{
  "n_layer": 9,
  "balance_bias": false,
  "lr_router": 0.000641,
  "vocab_size": 2048,
  "lr": 0.00483,
  "beta1": 0.95,
  "batch_tokens": 65536
}
Below are experts of layer 6 (counted from 0) of a mixture-of-experts language model. Rows are named router (the router's row for the expert), up (a neuron's input weights, with its number), down (a neuron's output weights, with its number) and show model dimensions 0-79. Each number is 500 + 50 x the weight over its row's rms, rounded and kept within 0 to 999. Numbers have three digits each.
Before each expert's rows: "gets" lists some tokens that make up at least twice as much of what it gets as of all text. This comes from a sample of Wikipedia text that the model never trained on. Tokens count by the router's weight.

# expert 58
gets: " of", " in", " for", " as", " that", " after"
router:524538481470471449495493377474532410477503558505467535491518580610448509523515462516497481536499495534420449468488465469473571402442477469467496477437440508540483599497558413422485440498508423477526516466498439498554450535526499543496621533
up0:474435572482492525511598439485519528522568510463518496569450528568504577423537485449523470449497420513620456420496462435489562378502512524585425488533509547474488527594537588362485461464407485436503518541540538463515533555446502505452510554
down0:484526381518514447452594476491459481475470546522595496571460486510525491517495457477604502501454531571418488455505542563455446539469534488519509504458524597539606529544499543520495503408656467484436451465496447596506512434526465484482527509
up1:483441431411527549443506443468506483470534495408487492515538503558418564532490464441622451517497404504497554514585420570478501564423484545508449581539556633485564522457496536503604555502509541477535524486456522470504499549493460507450559522
down1:412499467413486505519399530501508599547363468501521489577437462520422573564513500518479542409542483455498504496511509454504559368510516422510494383454537455478528499488499497496438510490515474484538468559481579476561490463560449408531645458
up2:461426516420496467469561461531453501545508462539533492497538477494483473372496686566498487449481583492503498459513648485530491462507538570441439535486451499552420491415508446503528480485484423491429581425479466502446500474463490453560517525
down2:455503498488551516528458472463435553420467530522421526461482669550519477463473575504539422458452543502589461552546563487478465529534546532471508512488376513558503508410515506593494561543502569585476393466493571602534411448441510478478460589
up3:559380534531496439488469581555432431455558545493539504494555487472454526473562513543535504553482488485463455541525496489478553552512588589498493492423467619475427513497557453503487528522622524446497498534543490593455470468457438494611548442
down3:505478600551464511542595516509557543592610542503510459528471469503474485364489538583483477443534454510469528494489517472520530497600523526500434522511547461537525488535479548473489563502493563477502468603425524400463494547479571496447385470
up4:480545482498448551513500478478483448470505423574480538566485588508602555499606613481457473501451373424426511486445500472491522504502528413561442502437517534461519508512560529482461376503415549446504504538519518604559422460549539493468431520
down4:545440527524510575465504487546529544483485548429507480518566416506505439573543446586442503546497574610545441526542419513434474515491573455457493405478492487560474481503548453527614579373486508574528461488503560455428518441487490498516559533
up5:526545413548493574483451433480530540495451550470524490524478427468484541483505429470542389448579530498492382550465397555529486490538466440519533522508435540410406551545451506509509472574517377512578440493527456430527511525565421383579567532
down5:476466445449521494419545524561627398515477446535571473535492491485564446437526498554461507457490438463413538469578448437401476522471502465530425480417482525501421477466577585512566408522428504524594538496476505449404476436449507492468431506
up6:534434545647522528533475388409541565463495484515524606528481509455390580541442536546550513501487474497497489432405422484500494438491416417484471545551433464565422486543438507487478514476513382455507452384505510584533424481557500541457558531
down6:465512474500497521467589540438506445489409505505584474505501451555508453558547566522517511523457473470530485498538454511415524477358521475540456392443510488459542464578619499560457560508569510523462529466442445486454439529516550406474414524
up7:586489468568496583603450477537598619467474554515508419423478463566499486528540432581421476530404428550507547474499597464519565499471557553511512484516472515598563515491509526505536516459518541508533493519429533375593478524495495445357544465
down7:457459474525549498414485454490449539557519488423518494494469466431494553424398589430436488554574450422469529473465512507409411560550473471497532592442489466470468519559552538539490557492409472482532560533529509580433469424417561513551571508
up8:405490537561590449534491388416497438383599441525485470535485580444528518530457531542442508577533505538502494428560416501542485478493567509509499508528425554594295501570533489506465499522488535566473443513515378500472480533621438472491506462
down8:459592485501460503497534537458431474548491544482472483499467570515571443363513539473529462475431630477531501493508567488505510526480486427594523510553518538431515630530620442487367568584449430543420475421404562477573509492478472489501571516
up9:514560504433500523506504591488521568499489459505505485506485462529438544470588533497525449532523495460455574557447453489495487576439532547513504524527459497387512502451515511401476490643580518485476536496626518461516551549535415489548492500
down9:579484508564498584404387430484537409468479479477510564418472447399531434450588415564511507447392477530490423560545541507542543526465625532480595488484495469536498436519496558511510572549471549481440483521532408434569570476488512467482513438
up10:495512540492407477610526386522511441519488577572518495506508456449522454522519481452445485528447417511485476456555476424551505520506434450519418577530558428531425556522458510505541509521566459529500561465509535499507479478545535543534520419
down10:506558546568540525417539532469409477450456500537459496573440429496473610436456466446397495465496481520408513531419529414493447495466542511534572501516530498498491460492508566500494450596499497465436400483530516450448527548499520488417510473
up11:432558503486449562560584490441531503491525522562388504480460567490450529461542507484511505597492533493426422465468407526507497496454495443519510473654466566550553544552588479411395452435542435440514443441470406479532517478532516467382544515
down11:529484546504520459580486542518566530472543479452604445529462527518507464526406489461489554435483513451626571477441508450569546446503571538485516547505442511521469448496393575499537513527486572442548541578545522495546463510522532503512461457
up12:631506517527472494539510521518463550525590586474511471522519540588459539501552472480431509484564469445500391516534456487464481589447587462582540418483471593553565585506466578442394493491506531519538427532466471532550432412502537596548493421
down12:388444513495596469530493456464510441571576515448485579469592510574659531557492481562514493529484468529449532506544523479555499500435493463420456551584544506485507587485541452360464543400470427548465561485547510505519599558469456492444451423
up13:491473485602466337531444541388614444478416480484511456549509489543487442530577556551538465610527529485511444475492609477455488447514477554505490545465475488574468514539528559479488455544496422559427411464489513543520489509509609537533480526
down13:488498550525525605432553511480453505464566555446457596497567528558524486484466583444506495512545488502473456523567588447531536451543623416375432507544588448466438526489506372508566476404541562543566444506473546412446455565529388550454508447
up14:454510405462537491507449467471522506459594462565487572517528571554532499428469531483508454506431536511574466431430503563610481474502571490572494365458500564431379503516541481525466547485441409493494501408498483487474482471585488464529517564
down14:543540572437521467583409494448440509512459504474534502455494585501566510520491510599467552516641519461447583503481517516427513621575448502545475541516550420519476543463455528492489503463383586481547505491535500549554531456605475523528525491
up15:431465562471455494467460439482565553449490543446538379511456443554449507403514471464432449549441439501481523463424507489431515566483522515598563508463484545575471425620427544544503485495560496487604499459459549467466539455520614498558529543
down15:498451422465485502517383532525489496485621456598459509516478642507469530568414509471495473594561580586481591489379491470574449525484492514489503511590502492405397514490516508516473477544427505532400542516552508514529592508608526452500366471
up16:427515526523469539602501471456614466486524485529450567441525457532394479439455557457565526616522451477446474515510459488575496471534519480444496449508456556567510540586477541511543534528549485540497507443530542507543500529524385583362499463
down16:527498540516497512446460516600496622489577547464435458413568580498477505433529500515506470611550477549578501464469459475543557495568473512489524478549507459431531511420513417462533527540449543518497496499518547502517415547485440535479428535
up17:493513480476474512519468377490571498566545484398491550408453488490474554399505551513477499551455421506500529489534591546522590413430406390487443462480521481562483490552426467504456487385408424461563519509445462525588456570613597521515588536
down17:556591520499491419460572590512602505459520558519495521525576522576478513472460537475565564515569507537523503489505427564517594455553399546507571557518419498420476510343554492438447397588497467451504498493467456548493440466461460542473505492
up18:515582476506556444505516442528605545573559498436526480467468460490557585589583411487479566543505444486479449443518542426460635531469438437529506505475501535546580532459458590468477545509445517501531540495526467521552386446552522466564497499
down18:511560450529530507456406524374513470597569548555463540516485479627419558502507572521454551502571543539548549537551581503529494456495462512503479487507523541533432534430374472470524395503500496459589502517536499525530536558519408442529557586
up19:481454510509467535550495461552460482543579590533438501362516512564465453529462442597400563489539567595450551530492497513477507505525466470462550456529449514566445445421549499480527536498527469495484445545463517440456602605525512533470472431
down19:476568476446507453526477573504539424518451468514572569500464461480549534540583480480481530469443434444534455516505398488501436455470428495503383490488470408474569542571420441449591464439440525458577548507517469544623518498623472546516381478
up20:467555448528512472508473421507394381517506516476507508542554480502501466466430474469499414482516452535492438464552469489492525465476435439521534453390549579476477408485528547437513505444418482479539487500569469486486471542524417373409567534
down20:550439597526484417473493535538526520482587531488356569388500493535506486454559522498507379582505427493505492629524600585586470512482591541527500485533520492539573491536498549531477488431539457513446562580496443467487447584429528467448502486
up21:450500432533521510487540519544455474452513470512384550529576608528554477510488550461409491469493492461427483479375538474436563445530520449501557449523423499518475414459556508553335515464581520391528530507476514487435448459435502443373603534
down21:479596556515416465521503456463577545514463536494465399516466530422479531476521411460438428497540465408483533514551516461585439571431319528581556456527565594516527480530494462479574526530396492546460491448468517405558516523476463507519496405
up22:513514454538510482503502452593564437488573510567532519550487478532504503553468453590549551518562461521540464503463498478443543494508625531503487533502581558495519570582419490400512532481505466595483549438460471504485413464519560435522555492
down22:487425522510454523530436587469516560476475455528485551497585469538556553482573395477592572472447435446497477536460583617519528483582468536397468479433505453563525532608497508538497549507547483461452574506552468465476416466496498537571534503
up23:476570518448467510511451548529570530525463456470475520520453446480520484413521526486444449498476547410461483481527466418452431480439510465519407506516499484594486560549536418555484456564415423476503416499465502576499441487547444603506457472
down23:554430421516501538468568459515461627565519513503457501503469471443503520551434439530538494516453460445519478484506499470591582527569552576450521452465496500492515476507409570459502469473539463508383473600524486511490554464507634439529475544
up24:400477507511446547474561460476513446523492450603514461470423464442481563463529463464562614481567535488481560634481503545416587514539462526531457528534440479462542480581492536513582382425502422536516513549505449476432509493502554497518551491
down24:530427489495533549528480462387493546482420521468506591522638529523511474531599476502588476505461430557454339530502560538494483517474595432512556574467474508484461421419475508483491463508424401479571581509510521512548558480490485495470440540
up25:492463456532440479528436471459541506413511454492575516598520551468464571492545399483509494569493460472435443507478554489484465478451512352457590556465425527529496568481578493505451417557498478555479485505509583569525482500571480594456444476
down25:459440484490529519564454376605565538426476498421449442465510471538495580488443501401504450388524499522567491522472427582550517528517442487537510461511486534548579533440511533563465476461506475424466565571535514479557452491509523599491543605
up26:447465581474524461591634484489546428453556572506463484497454528518556471371508565575574466439474505453449540522526548465472552464542546527460537489469461465495495504468567566489612546389444555486413482555457624459395457504467439497504599489
down26:502505515425485484461581448509549519529480491566450428438537497447513481556529547485506425452489414541497490500490501435459444524567480411526499522545502546474467531496577486432474518471550471485505493388521283479468513436539496579424473468
up27:562656469581486459489528514526503610505476514423496529575472474444465512506459464473494461553589420510462460596487540450552535455413546460493461533446453518519577557584489557432492540493556462477590549520537429539532475469573457517538404405
down27:450408575467487477587512504458497443459510564514451426499564512484491507555499437513494455432447600535460534570453498477486477615634433444462445514554457535506515470433520441466452487503494512448527510380457547564480496519529470474553523509
up28:445457516514540488557566538499518418498525538514536458434480467589479539494525534502519477574426527492451504553497533443458615506491499523539444447418457461454528510388520508448541450560542516464505532543443512411611380574554451504417510434
down28:506497391522413501488482474482488471479540545570455542592577472405440432430516459504538540433498500470518488392553465520517489509442413509432596574581496504435515512518418487533542541516449486489434535410507503471507475471470486601603532543
up29:489506449564458499510437419454448454535503502500560580503452570589417550494563484546450487506568501510502542506498483402571471392440467508439483480474474579473486515472476550469540504443471447513600471462467578607456594460535499532537409538
down29:511492557505574539503499534391486449483586478497503599527537574465451510550535443520479558574466500455462537482453456554553451582569573536430550463506536454535536486518488532581491587524577489506489466553479451461424518526466441510555604437
up30:504495381478458419472536443537444486505453429458431522482533565504448500460519439428501514464486530509528503517521558430480525543366465536534547460456481533524460566603520552460621436406393537509472518491434456534468498516397579597524540498
down30:531594404547470498433444563479567456605482408417621492470531457502550532544434553497434492427456475539488517521485490503448588513502513455442493476574525633551440491375469588555521546492467600464431496459513469467480513537475436504438505505
up31:494472519408478451438524509496424530564486514520474428538422533485648485510528576454521547573475488444473536515594544507485451521470517550517424502490518482571524485629545423478571559458440502496548513663496518517455489553471473558487562480
down31:492494481458491462579462475490598534422441476534520536392507479458517414496521497554497525483509551508506514484498549469465566582514481540562570512493455548483521496453476506505499515584496527494468533398472556507456518498476506550552459527

# expert 10
gets: " a", " in", " A", " In", "A", "In"
router:453436512516462546486535492490508466524363633527430482505478519498496551611509532488525482551539502433473489470415511486502544554540492500567511509462471571626393567553502442440531446563566448434542520476423475516581472596516488498439495477
up0:466431524548517542606512435461542443472475480498470492451489574562476509509493508425551517451499488478471436449504589510576500423428508439434413515507486492509450462508493466514479546433560422446522490475380531556507552514541452467466485494
down0:496577527463448510543421537523492445416458499475446485547475520442486504397599451423517502487446517577456511527540582505475432562517592482555561501585445467483490481476512474511416505580494455534430526477542453450466506508467490559611586513
up1:519529508552415536572530402407518451480466456467535587491454554470491568454531464479497431543481482511470534475489555509472497541566403533535473490597428533497552458531471463511447364548538464471470574528472389487560564575469531466518398504
down1:445466464494469605507449490585384469527520489538605489412428433519504548602541577430469472521492519411544572478558477560521435481504524481467452539491467530459464476479504502465533546487460480497523515489490495532572487644441446558522465483
up2:547522545495527491556520495460425440597478493427375439515599483485465520428440547530495486460458442547467425521425447556447446616504473489550513534479457507536429512468459551566474530455490574537503572502513454440547502501442452454576524564
down2:445415518544551514415509479548503596468456537468599540518426569562519526481443495444465477558485466529554466483530525484475546389526577510452555449451433541548524502444532528529576497458474427524551468586428525481504447545539509556521473460
up3:498453500442404493524573460491471494556489452475507526384506440459466497539438541534558516458513540435567551502418411586544448433545521437515444475546537509593563534479458536401500456512470427508546542554514418505444584553506539501517491566
down3:490509499466504430451428532497484502495502565502508520472556453449626532562519494611487490470580504488515406374517517514509528460468481497532532456491497528485509584488358486499613491499509445474478496468505604533575460477621421493488432483
up4:508406450479434450468473536516435536502474468533463510484477550451504524526565532409562521502530533446413522424478483505454540483450437493574405532491475456514437593471469416438470486476399429484502519570430585499517527513555437467485620480
down4:461486532484462507473551546531519556485439479618522512538464526642522519535402588447422535414508433574468479440519533565463480443530631511403462485520412488415578509504487514587504570482560497497451486468435477621499490552523452518476468485
up5:484453542463542531501439504457460492505436579586453454484536546492495557571602551484601513394556477553402449501490565460501385447497457578499452501513462493504503590532469461409549492463587468546428517459473529440464524458443540492476577509
down5:554548509484518450452584478545551553550463431487559445563577403546497449446469466461488392534537504516502562521440491566590543498508552456481534459539533508482510450510592394497500505555498437486520444446425478534485545455507607482443526592
up6:435482472545404497537581483526489525449456526507517484560511461532411529480483591449523398529603426491528471466493439507432598542536471468482471529564464584571483501556489479501515604491490480404533483458486505499589553568463538455447549581
down6:431440573482495554522527502476499461488532355459451496482525498454505559498421605560505586463579463464542571557479453503492474513497507482492437507419494463451477610550600488540493469552400496479539515526502582475573424472531465465536476556
up7:605455522475494475510497515506509519407549605359522525486481460511582475488540475501519582533514505500460529496427520506460517461494495521424528535559482465453349581435465434468497499569491476570598503429462505489596550474391418518446404514
down7:512432491599467551554493543445503575509462413590504457504558532406502459552513545531576516401517558470559479479486482555513569492551483476492555458463479547530481487461503482388480554564462559484461527456465444492464370513497480417515478568
up8:563447513459530497499557440437465444456438557559535371569410586531488540560545526530516410436505478451649410505459496594462471457537558556524449541439519601523404568608488558432511532528498475496430492553435414458589462516480477488463507475
down8:509600507475545471504534583461483521500525504508457522522603500496561491513504468463541543540506623426481525397474419417423495582431470507601534549534509626538600420516458453489469520462525494488581534467490423556388556493609464516513541580
up9:519497474564544519493408437535537452498454560630443546564510468550468557456534568527592415501491423378458424407490534529414400496461541618523478499501526489555505519621536547538538455477430506450430526505525479510447510443477428573383523560
down9:485423553507517484532450470451484563550497481467488541439451506545481543460507469434455502505520449460522594583502475575607536509479576483417543478502524485521500449487382472483475475528575452486484482521406458600516376583510537558566556449
up10:496459398483456609511431417577549475482551486581474552476474499421440512534541471587533437499488477412471488502383440434522456507476519582479511474521536511475534471440533457508548480498515494454464513493493558511539519478517549492500518462
down10:492442595491438460497474478525533587536566471457519519456545515430505385488498531492538407452545458456512527503488470409420612538561418386517512442584552533540507552524589474468490470509474589445519480492522519526452427482453475601502577471
up11:535528490393532495454511407456522491572551464486461422420455499489521541526509536422559458509505499513514486514519472537480478469591530529510486505485479433554525529500582499545561516427426575577514427501469557538477440539517530424468485473
down11:555479494484574468542479481529478432460488521529514458502472498557505553548532446561473509458478453472584488507558461537582483519532449617561533466486531404528521516497463568559510549440544498373489514423486439464586602488527487562398480483
up12:498507442438453459503511509410487428523509518534481469591488564542519469520421516463562471508398580465592469521545573487498501463512560560472526500483443518447478486477515436498622497481536530493486395497377548537561476539547534545590504577
down12:542572534535442586451392494523407514503495464565375462535439568402458551452469546461464467505517513425506532494476487585544547493490470469447544522469444480454459466480534364529511487575527488454478553539489574478453515589499502395441527529
up13:501476507549476494403524435540553335504412577424467486499456479533504515524468463541435416588493459479465534512411502576539457549480511460637434508493447557559479487472492406489524439489568595514415484462540565514579478529481417526447537411
down13:559473469512528508532454488496410504472575438585522449483454522506525462469532510510483607518583508457498408457478504485403481501537458550561618413531454476509399525511484497481545394536429516506542502539509574487449547450443495550465469583
up14:565479505491489511451545508447522533475546511526561517584448467547384551441438508564579577566567496456485540410456460484463523556484517498507554511436542516523546476496470488496459487476531540448546471453447489533536416540435464555514514487
down14:572517343550455546497489514511449457559585504495492469562370495555489522435449503507435426490428524402479596514459465502540459475530528517421519546534583490447494518511526429570503481590469531553520543530485488504516487482471493470491457471
up15:541449495596447543494460484543433466589461567449462459534477512526508612513541559455488498491518463471488507440418509515563484528570497478558542604512502574515504419448494450484515484550519411307491553510445561489549400562501518469518500528
down15:523485515557525407548585490482477529539455450590459435532554523540483483521459498461501571470476398540532422574597542538425519458446446486479439515406551435512477490560467499454507538463628590572478445439546568427473455422479493493429521408
up16:556482427445522498561503467449564544513429528495444481509508592529560538472547516482502523529366481526515507417481551476506448392668485471418572535489465553561426450468510397562532557610496409457591446509520536495524464535471522511499466510
down16:451517515508510486332480598521537487514432523471580450594489393491545536532423560386576554471495466406468508441537419488549513518472501466562506600560428427531499581493527503466457451500410514515531523415449455531496439569496443573528502509
up17:498472463477516441533564378472440522564573551505368468475470520481440494523522531483459479578442511556485472365418456443568512480572524480487498497550545551470418494523543468517420453504537514449550546519567510502509562511490405445538520588
down17:471569495477520547503508485527540483460474534407500576516561493485409581545537489554411449537405552551469508505552539543543456440468523479529563461388484501517495471372539544482503491521462496553465512489471450543539502508443372498524484370
up18:443536490460427656518482496462502471534447510410482471517516357476536570493503477459534435481423486457524394524530478522517412523559456441572526428462452442534427559577446470528575464460572465524548432477427526536574529468430557444526492469
down18:460511559497504385533518482511454483430539562571519519501539499346485549475421582491459572443524530537470584549492518417535506514442538503418507418482453458468499419527460481538498536531520569527363544455504496463544485489443499575575471526
up19:529502440466443505469493526477558427463522423525592571478554466479480457513428511541471584517373598548486522573456473461538590480457433478562579495522387522590527520620512441501569527570550483526509527498468518506545512522483500521457458440
down19:516593524522498501544524482427464514531587435540545542458362511482426583520474458527493510482512482520552527578565541545491431418564476492476454541461538510499517663487528475460564423469527538427552522534567542517498498489481418460552510491
up20:513588514580440511479499542532528577490450537609386522431419500441416565555393499456518559442476538498463486501526469471564504555458452522479529552523500536474469507559426481438489441581549530455509546471495461514494601444514461406525480542
down20:534508566427422447491464544454496450545519412573450488567578523497537553462554483599526449568432437615532498479486537431515614518597460564444507542558526506596411550527489537503544541470379484499399464518449433560523443529436461456576540477
up21:477477472548489478548568503479489539596461469510513499472378455575482507636487489501513493401480509471509524517471583414562487433529470561569420545492480391539468483450525528568519499514574551424515489582440528509521557491537446526479427526
down21:487431569504499522469471468494532466467460527447413459504581512546345465454554505469413469468490544560418529479534526596388603613478483516547513484548497503455648520449618469539508505459521536490477490458549358455495581457476571380534516478
up22:494530531554573477422400531488488574526436511407418416477482571590483506554467527498499522463469523527501444506546409502579496498444540574563430525495505471513416531453486568519554413498497372479586431454495525464517465534533417417501600494
down22:516451537471544521597598515514468465487566586541492492399492487489539551552568442477527517459536506505516485436495510496458436462566440489481495464449472489589497417437471503442535522568541553534438581490529482412473496611550428649477470508
up23:460499462580454473471455451460488511470486533533433477451394532528518515470556580525450562532495552436440470550492484496500522537402566599470510549537427486524466581548481501518558548437444415465511547447504365499536457483522439513453474451
down23:479483453503558592436532499451661532510524541521531523429547575468446530554523549521455450516461447493470446517451524450618492488536407490591558575470530588463457492479507577491465508478402610500538506517452469420514549513452574491525536476
up24:483466498647503525521545427454485565428539522471503566419464606504570604506567517485463506495522511494445417478508514504527480528550516488492611540581445432546524511440507552457442445541452420419587510483514459475600591517538493529467531486
down24:522507501425526407468526473478622504571408593530507433550530425448500488478528489519510522539477530422514440508528507492398464534491451509518429456487503619597513547576507494450525504511515408505563536605426499515454540487507587520551473521
up25:476418588495543509586501435557522472452532464524572466497575574514533586623485506508519453414493499508510489511450539484413558472514435405544545533483470483477479582427528514453493437555574446524544507550475442501457450498491433542569522621
down25:518498441420535432439542449448439487471466525412486597473391526585423451532469427484480533568486566549578428520442539397467517521489576562506482445546510488468545507474556560453557507430500460501452479549568483507528563415525483467447490458
up26:552452412507473510469424470535397475539439535414534608527519442510444520475486519396534442498498485554447456422466521457455541624581421474538486461551545530512492475531436491472484466511509432476453425447430419513604466522589508471470545528
down26:342497533478458460611447479485609441506536433461474586458507595449580474521471565542485467539479483551464471631512441510520488443512494490484548502490437480472399509490542552502469419564527547427509550504483468524472542483413514529533432531
up27:570554473489514600539470565465447536503493555529491453453466572522451513492486502471494471624451499512536558462542466481519522565487535480452574427525485579567520466478590468466592433518524466412559489487513553524566482633479486507513548504
down27:525450481602448409548529502477577444491462489464504561432520502504510534562408523481525595506472543340421525449459543539415473561468498550420513516587531490483484461456572505557536487453479527456612502500412507521512554525560409526414564485
up28:460420465488524525462447451569535518481446510380538519474519550542455417524573607549443490460516373468464501455500448467503563564609502460471533577486518502533464526469525492486497456513489516499437538500537471521550573549446516422465585533
down28:528454483555525616528497528415498492512585533465507410581511521463532482505505467461601438543553493459591477443453491526463562441485488487529434500568497499563503434515421460474466484490562453538587485511463568460521532459559461534483455449
up29:546442438541553538515503516477463502538417512547530559539500537392417456516567472580431574463629528543546511539410449452556497497477429522467512517543428472541476479487583540584555416550505558442498487515502467497539455569515581457435468547
down29:466421484423445508508442407470430503483529547493481463545496457591475542504465565505457505487544577495363437487471486506490415559477443441556501531485553502442435433431503525490510559450467519512436511610613532566488557514553471445437592483
up30:471517464562534457544542438511443433500468557564477570444573548517437429550529595530565450453628569418434483509397483578401498452534502520513569508472439523527482619506487452407434520559490483478500577453456501533543527484486490497502575484
down30:393541424465554466585515472469529512496454653434431415501487478485513506522505436480565528429545403516522515510532487619479483544514445534452508474444503489511515510581487418564462549482506504562557516565496502452551505549547518539530559534
up31:557427508452539499449550572511508403429475490459543514404492494426522510514430541484594460579580532485440514470402520474510545434561496506512390559492473503539474418493475441557445586515509614479444510459444513508537484552390527451592551516
down31:535532445555579462511555566461484482487487512488508498476507387515413492478490484582507594530441504491502461447425523459472506451359481565536497470561546595512540369490463564472428474526559449484506527485538441530465551529462456407511476440